{"d_model": 256, "experts_per_token": 2, "d_expert": 224, "d_shared_expert": 0, "activation": "swiglu", "normalize_top_k": true, "balance_bias": true, "tie_embeddings": false, "lr": 0.00258, "beta2": 0.99, "seq_len": 512, "train_tokens": 1140000000}
Below are experts of layer 3 (counted from 0) of a mixture-of-experts language model. Rows are named router (the router's row for the expert), gate (a neuron's input weights, with its number), up (a neuron's input weights, with its number) and show model dimensions 0-255. Each number is 500 + 40 x the weight over its row's rms, rounded and kept within 0 to 999. Numbers have three digits each.
After each expert's rows: a language model's description of what the expert responds to. This comes from a sample of Wikipedia text that the model never trained on.

# expert 35
router:478444458508516516534514585496489530517507464503453536545564523487539523496512545481458484507445499529417475486584510512494526454505469434495549473530711533518440518560438606465547535496635543436507540482475496487460541462501538456407493406497487487503470440503463497555509522569494477472522439558473471522491492469534498451488483495544460463509509507487480506506467466506486514503481528565567492522504431462476541496504501450471471587482484499498566504529569483481501506406514518495495529543505519467446489553479534475470572542596508460482553532476520507429547460561469478511555507568491501483490489530547510499519491611444445501524460473504483521474536491506472527485495526507513501421445528489516457492479487482479475546521506496512417417519437503466459480486483493
gate0:593459458552502442491493518455531568501512500451467566529550474491524476524479487430533484620452496522499501472531511534460542543498481536493468460552443538473590424555524552519507459503518547480519521542546531568513430494496551435431460513475453364510514421473456538478538448496542491550512511501524535484530475523501507467502442442463609503452585520574484509490469501435544514514540475540541555552490528476457489486492449564530471435499549525455531422523517523498501505467437514487459457580451469489440504509465498446503450460529583495470448519462531479487488489571563445531510529535483499547496449565518495474498461536518473510462397485552503530510462466451471483492476498540522559492520508481484483410544504450465576455501486493457474524500462474558539482453474505
up0:511405553473520429535491450565495544550512508464504500548494432519499505479585531514430499457415468373510478428506488524543472483472467536424434433513478578515569498529533458520456558530491545457491469524591508476524526454572437545502470519506469579499498469517519489519554494520512496561521471588428478481460522572495539464490538501568546473547498478483491528445488476528449532478504469425545520535565508437549576478538456506470483466463518533509505471477511544509528478462484470478557509460479511474422488537554555474534512502516514499478514452421554488407489476458496514538536543482471497478489561515473518434492516540605507561499562463558464461476520492519513463397542525463468505477526522463481512533518486585462496510443572477546501527476512518495527498444514571
It responds to: Z/K/H name pieces. Consonant-heavy pieces inside German, Turkish, Slavic, Persian or Arabic names, such as z, k, h, ş, š, as in Schleswig, Kreuzstrasse, Farhan.

# expert 32
router:496442509553530499561496531531448496520531536476457518568547471461590513438528558488453522535495466513447481468515490523437521379476503421532595480487600531496500553553499534483540509526622532493525576487471535486521560488493522468433506396489484473480496494497505540495511518598552462514527446623496514536502485483532502411425492480537443478461493466536492520485473420545484536493437517510554453508470444509508568514487548456481468533490502512482562541484569424515534517426488505490459472530502520492506516475409492450517536547577558504491494579514500490527500467481489488490483562469519503486446434479595489521501477548449400527519409452474499505516521460583479483485476556504483511495499489491480493494529470499460501515538526559472456460503435496492461502462508466
gate0:520459521480554543492479477435461475458460529465477462494458523589537460441467561462519508579494478528540620519490524488447515512561557504410482469445468497477496441506473530486472500487509523478438466477555460481557488549497492507502493475492542485462491482538448527546442535497407498527516485491502562506485389462530591475446533514493472455431581508475564438483479530436524434515558588506512485549457485517501517482539536499512518472532511572466510536472546491502500451468431547481467532511503443469463465475401485537557447483513470482545514498421585450473539453484513561510559510497511517518542485545448500459486510559495444464468599528496462493466495515521448473452502432547549427488496524421501544425472446493512539464454520501574481565532499465498475507504473583
up0:486531511558556491492489467510473523480540532492522518483537471393525473510577555491498477493494511461461462523481538493519509602473477456479429485478515536526532500466477511533501524441534494550503506436499479386515489504519531532463515464504465515545532432481452475486539521481532585525533496452408536487465524430580575534494519589530563483418531485496511554488478428555463589466442583412506442467447480443535512524496502491435466489488441506531516511442515577512536535531496512406499468516448449510499550600439456463554515429459477495444485475470521477508510502480537445471474456455450429521574572501460571528496444533553474490498524511510471459532471498465531483485508475494446437484531477569510577544470426539515552534507478543530501576498488494465458485517491530
It responds to: Institution and place nouns. Common nouns after the that head names or groups, such as University, city, population, country, government, League, species.

# expert 38
router:498468472537532436542495531524503526490505501503466498493508527512492518408528575533457487535490403524469467445550532487518542456451504456531528467537603507499488541564449560464543495521648504531498584439471576508520492499493574493448503434495460496478546460512477536514529475567505502515574433613479547501489439440516503413488479501573448501481466470491501476485504464510486565499412500534510500539515472481500503466513553426503451566517472467412559500500577451480488444469545529472490424522520483486463482543524515506485563514531550482483474574517456534465536452527431473531527506468513500487483440529551472508509508602444482497510406454512489525502566516465467478510584525485495527453496481465497536526474522478479516532521480517426506443526432574486449484462543440
gate0:518508495560546422455510550522486443492541514454492473458498491532516519435460494424543504490493474524480560484439505480478528509489561487525475470535514467511475530569504513484443538531482425541527542576561527544551484503490520510458469523503545451474486516493487461482459455508471498463548480457483500516499463481572575447440441554527519455535521471580497533467541468473534473564434517561544506464530586494488492457497522532537451485442520490520536559513492438537519501497450509578486559504531531428520422548500432451435571474510517468523535419541470519480501510513472505513397512524515567524493492515449519542501510561536571415510503517448507558437540456459444516524625429516396509496495495476512423375493479464518461489548496444517447483495475489537519418521506521
up0:600448535462557503476511470422489568469498492495531609579507457417523476516517485621507559516407486480513438523451520561413520496491461503443464479511583490496568464542465465527500498482411549491594526482481449476491486543517444499445511540517437485451476466438471492504492473497551523505513522480497471432506562515489497462523507521521487507460426504506502434498436430527507475549498516423482486419554507478532518582466529531486483507463542534445477416522447592519577494502482495495486502529463537503519498509447520499519486563484478484514519530529516524442461481528483427458562531471540533480552496442473495567479512567491450570512511443523442496517532579474547440517424536534516505525497518528511525489442498518525550467442527508542510538484535555490526512419490543
It responds to: Pieces after capital T. Word continuations following a T or Te/Ta start, such as T-our, Tri-po-li, T-ol-kien, plus table separators and decimal points.

# expert 28
router:467418502507511452573485541531473513462508509490448496549540494492563529445528548515465471516487502504419472475585545537500530422465467435511534489493593537497499571578483573472537488528553527445523569478509549502468528505488541448385501378517481509473450487508494513475455493525488517504491496620523522593443451471525479403469503475564491524516496477509523487505495415514509495499457540515503508538491491480519551471482560502473485538519491524478560487585621422513520524449505513515474472543529503490457469470457570473516521514516560499491473502503467570471526429522464484506516503509528492460464402481584482529536460514518440571542456401521548492505517501565463504507516532481459542466456498459479473495533483495453487528556541463547487389482471453505444492465486528
gate0:525558508521577427509507505509444480461523506449521446568548440564421440477446572517463487521531570485439446460433536484455538515450554522485505475431484493497429400553497517450541473445526510475512506452497418475488475532484544511489494512451456466455438437469462509571451611503445490528457572446493528511452548532515498452411430438500528464474518489499514538495455513406474534502534497477557505588537478501482473477482516510518507476499472491516476550523476507521425441478462492530427490527544513516483526543537539498545468483425501465553455473549511433456565516512522495467538495559476477537504489542541416530573555483507510484489448477534489482446517545517453522557490471498527493500489459408476511382514511517481478462481447525496483477557471456468484540463489565
up0:532464507501489438463513491491478518495441460520454459564510491414553494559579511526482459598442492530494479512412478473529511492489514480507566497434549530555554513518487546472474515555422585504577537431451504496492497484490545549450532542487427516497458494469487510521476519510533466504518542504454474448440518557468526451438477535469536431470463480464526532469490500474492510461537528447506523570489460460544472583531467486587476484511542462511469528471419520503498486518531469504438505498597414522478513491504449535531427508482543505397435479536480490493477533491469515632452442516504481499537510484530457561452566494585522566584519442449476471523499484507506512518491491480521567494483455453463542485414409494518456487527535470493514551479514480425506428480470464
It responds to: Verb and noun stems. Stems of common action words taking suffixes, such as develop(ed), work(ed), form, film, design, consider(ed), appear(ed).

# expert 8
router:513431521568486496559502535492449545548545486458435495525507525494607544457543543527459499470473508501476481417529544505522523399486445399448539458466597565516472485526458543488532519499625564459498518470482549494482492523480556473421475417464516537483542473543471500524507492533525469498543444610506509518451452468507480371481486502521491526489522485514489477485477440487491549468469514548553494513499476480528544491463542371449462538493502555486570496544569478496535497414501481427501489538512511495455556516454536457489571524512521464484487492492500566497520472538458513495540556494513498473472476479542474465558514508442443499614439449502499490477563505503445520489524596535526538453503510486488575496470514460464456554509464537496477470510456532478472493455499497
gate0:487473506515545491476513483483422492449554494445528499534499488542433460412548461473497526511516484496499547534470483517512525485514514488494517442485444491493554452477498534476529466464543565568481487505569475436420554469488485508447542486457496445468527526508511617483455507472443448503524530474551526460489412497516491519508429489519485476536415496483521564541487544439484529430545497507527479531564542508514464553499482492514481467463545454492512464519493517544452508417434541515462495539498526516538483593509540446500443457518445528551528467473507451444486411603501457451472532481524561479466581548473551504540530526536448522589527536494498603475503503460505516454431543560478495573443504435506506480535542495500455455596460486468533524479451451435505436527489605
up0:520492524483468486483473434508456561554464499491499552544460517541506516531501468511465486479447475510475509503493539455467486532509468548475428526566500519454520468510540532473493562512490448468573473491462488481517501536541519494515540478452447484447436507468381483529531552441563555404517449511483509498464543523508604442477489517557496522490486506469518449484513547543550455565472610475522464509425534508541492522505458535508499497485482591490576469502456594459494517478481452455514505487478485471486481493495465456433601523489443475465474497396482519512467483477596518462509493530531439524512458528462515505533567457540551578549523436483493379544479486501540475531508556516471534504483454488468497525391471520550521528441439526518483563497418548569516564528477447
It responds to: List and table markers. Line-initial dashes and pipe separators starting bulleted list items or table rows, plus daggers and asterisks, such as - Eric, | Defiance.

# expert 45
router:508492470572501467537477574465487584501480467486461491567574504471546492434522564494438482491466508512451514493515500554532515424464498471452528525542550557533482520545369565505481493534557518436463538475496581509485508564491557462301502439496466534476458494499471524512469444518458484527533460547506488471507510457522517457501457514593472494451500469534513550481527441520453539484487525521521477572516455472520541485473496407491458537489495502468515504487569438518546435499503491446514514560526487482423525477459532511486531520544542531499537534515511542484503472503473534498545553551511527479486431426558502509508466556434387477599459444490495472498507502522489519519560486505483549372503495500502499527532503470468509529523517537491471490504429484490437502463553473
gate0:446497475477498473431470480520495512489530524511519513528527534519494488485528417448486522573526430521503493456481510511458460547529429493505477519524504526414489524579402587536530480519538551497430542445515529510547513462531514532469543491478478442520459468486506521521472492481504467544463526442486579558489442464537566409509539540510487471501549440547429499515511447489521496582438501520589548563490458499549506505473472555463486451478541551469525483542476454480474546505389513554467511536493571493469554504507512490485509556539413508571548466540493449486483466577511459469530513481474426469546493517484433539522555559483554495503545616538500475543427523481483450465518478498536510444449426481491496511461511446569502524502453511486553555543476421432449519570467522
up0:489495563521570527441501488447555467502407527506453529526479470480529508502506520534452446505471512456521486484508436504552525475534509481444528482535493492444537483483559456493493547515484533540605519458482444452440437472487504494566426480567549498499469462495493513485479529480436515398492508542432451490516544472472472542482450541500527485494453536491632478493498485435518491465502534469447509501500549494539508539523486554464472455503487523482559486432499599460533439539546479488422529499435496446494477466509461502488505498479562461418496495470502451440484479406619450564484515531542446515458547471526471586511458507595457558536504458529455480474541581523479491495474531523481448439506513467475476495502497508480538448497549535531429508439533521577507522500509616
It responds to: Hyphens in compounds, ranges. Hyphens and en dashes in hyphenated place names, compounds, ISBNs, year and score ranges, such as Chapel-en-le-Frith, 1967-68, 34-story.

# expert 17
router:460432524488474459539477540482421556514526492481420479547527492458548463491517579511437491516480492514476499464571491493502520454478497442526590473450642527484483611585426557458531485493597469486482561434522519516497540544477557491460533394537498483459446485487445536507489486525500469481583440607510552526482423485525464466463510445555486488500521462472533558513466462512494548482440558518509479517520414477487558463500508458468465541519518493516563530503569469484525478441496500451506484529498505475447518487485515490482551531522537456493531565491515524535537434528475506529545512494493485475486472493547481485511482563457329530553462437473495516508518480582489514496567528508529505472429477474509499491503547526463510528530501518471494438499433480520432479500525485
gate1:498448472523530532554536481494484500523475535562507619484434426476455467509508517518563520605577556431537489465425529532453510500476455446471488516474518464454464554451478511507496469503462491527479507446590457544508515516503512472439595457565526448505500543465504497474523493495522492522514516523508478522576495520492524565522507421525514519489532558495461563544554506501537527539478445568520497441460454466475479529514565567450520519449515536500516561520582504483525437504609509525490516488526541527480458456527491471487521481523518459548493492504516529464523452455535544551532481516436512548451514563489431470399455461433449544562524502556522495485506485506440500488626533497494508504523524606544454468451526443476474570478517472486485514432463492495448491485588447
up1:504512493520533396543468509420470484512461450514462526516643518525503526501586435515516469510567492497580555518468467502543447477410498547535553419542484460611476519471470512549472521520477509476536475494550500523524476556473479494512457482509511525457486541540481543466550503503493467465483527560416548477459485463514552530479530487529550466455428436478523542571491552481538463552484456538453573478500482502461520451486481543528576559506522551465582507492482556467554474512482559519572498512400464519519463543520535438517523498476469522487453544472479533508543454497475521467591476464502515571477497508547523493481456485556512591494494549576487418490505538506477563538492544569528512489541488469480503506480553463447415503506490543527436475516481504522456517579512446
It responds to: Foreign name endings. Final syllables of non-English personal and place names, often vowel endings like a, ra, ta, ka, iya, ā, in Spanish, Slavic, Turkish or Indian names.

# expert 34
router:470456479527531516545493500492448549542484521470412505595536518486514526499539563520438489549489487500442497464552552542494497451488495469517525495479639525467500542575473513451529468475657501425489555499510557482492569524495598467442426472472459465470424520512493492525459511564464510502496471627482497534487453485526494386491512481541507445451466456495490499492486482520488562446503540511535509526543437485517512491506523421468472536516506510425590519499604431461546497484491526497486426563512493470416533480502538501501568494509538525504513555493512543503507428510483476517534531556503525462466472466565494492546528539483375516521416454466523499485556454557495545476483531520524491485492486487482510482515512490471490511520526539510452439449429487475520500487474508
gate0:511467520457537493449466423520424516458586524582536474525526458545497540477442462498478455561494495495493461473510483484535454520473555519464457559535555528455517523483488508443484483434543456507527538524490522498533412484528542515487515461475450471477564530474490484479471505560460490513467562478544604522496478462541498475479477487502536439467480482444534492549530423509444535497480412473494531498511546533401541499512552514519508446455527414471492480544503489412487466465382528485495480511456585452608486499513452504502465471492506486514503497478491525435499516500481480517467533575493522481520482534495532473462474578467498469458473502552458557389400513534495521484491528454456542512446516489462480396509472473474414565520463551490548478570528407567545519512464536
up0:533503558497565462541539412472480537559508481501496495459474507464581499530449476502487523547509519529498487521462479552499417503430421595520505471462464487473565515494472532479511552475406483450574503470541357486477465498528519498468543416477496523452516483419504565493482508451483543485495526549438457492419542533508439493533447497469436551507434582497489445460507552494450563530514501500519507482555469484512519566498463547484498461530491509505474548455539546485574395482497489472405536504537522547486480525515514413446548497483437458468484466464514596509495512470514477471514535504511509486467458474450511493453533500514436545482497466493508368484504454501510469444446400518521501466548483485494510506468429591527504482502546507457496467492524527468456470524509546
It responds to: Noun-forming suffixes. Noun-ending suffixes completing abstract nouns, such as involve-ment, aer-ation, specific-ity, fin-ance, plus whole nouns like development, education.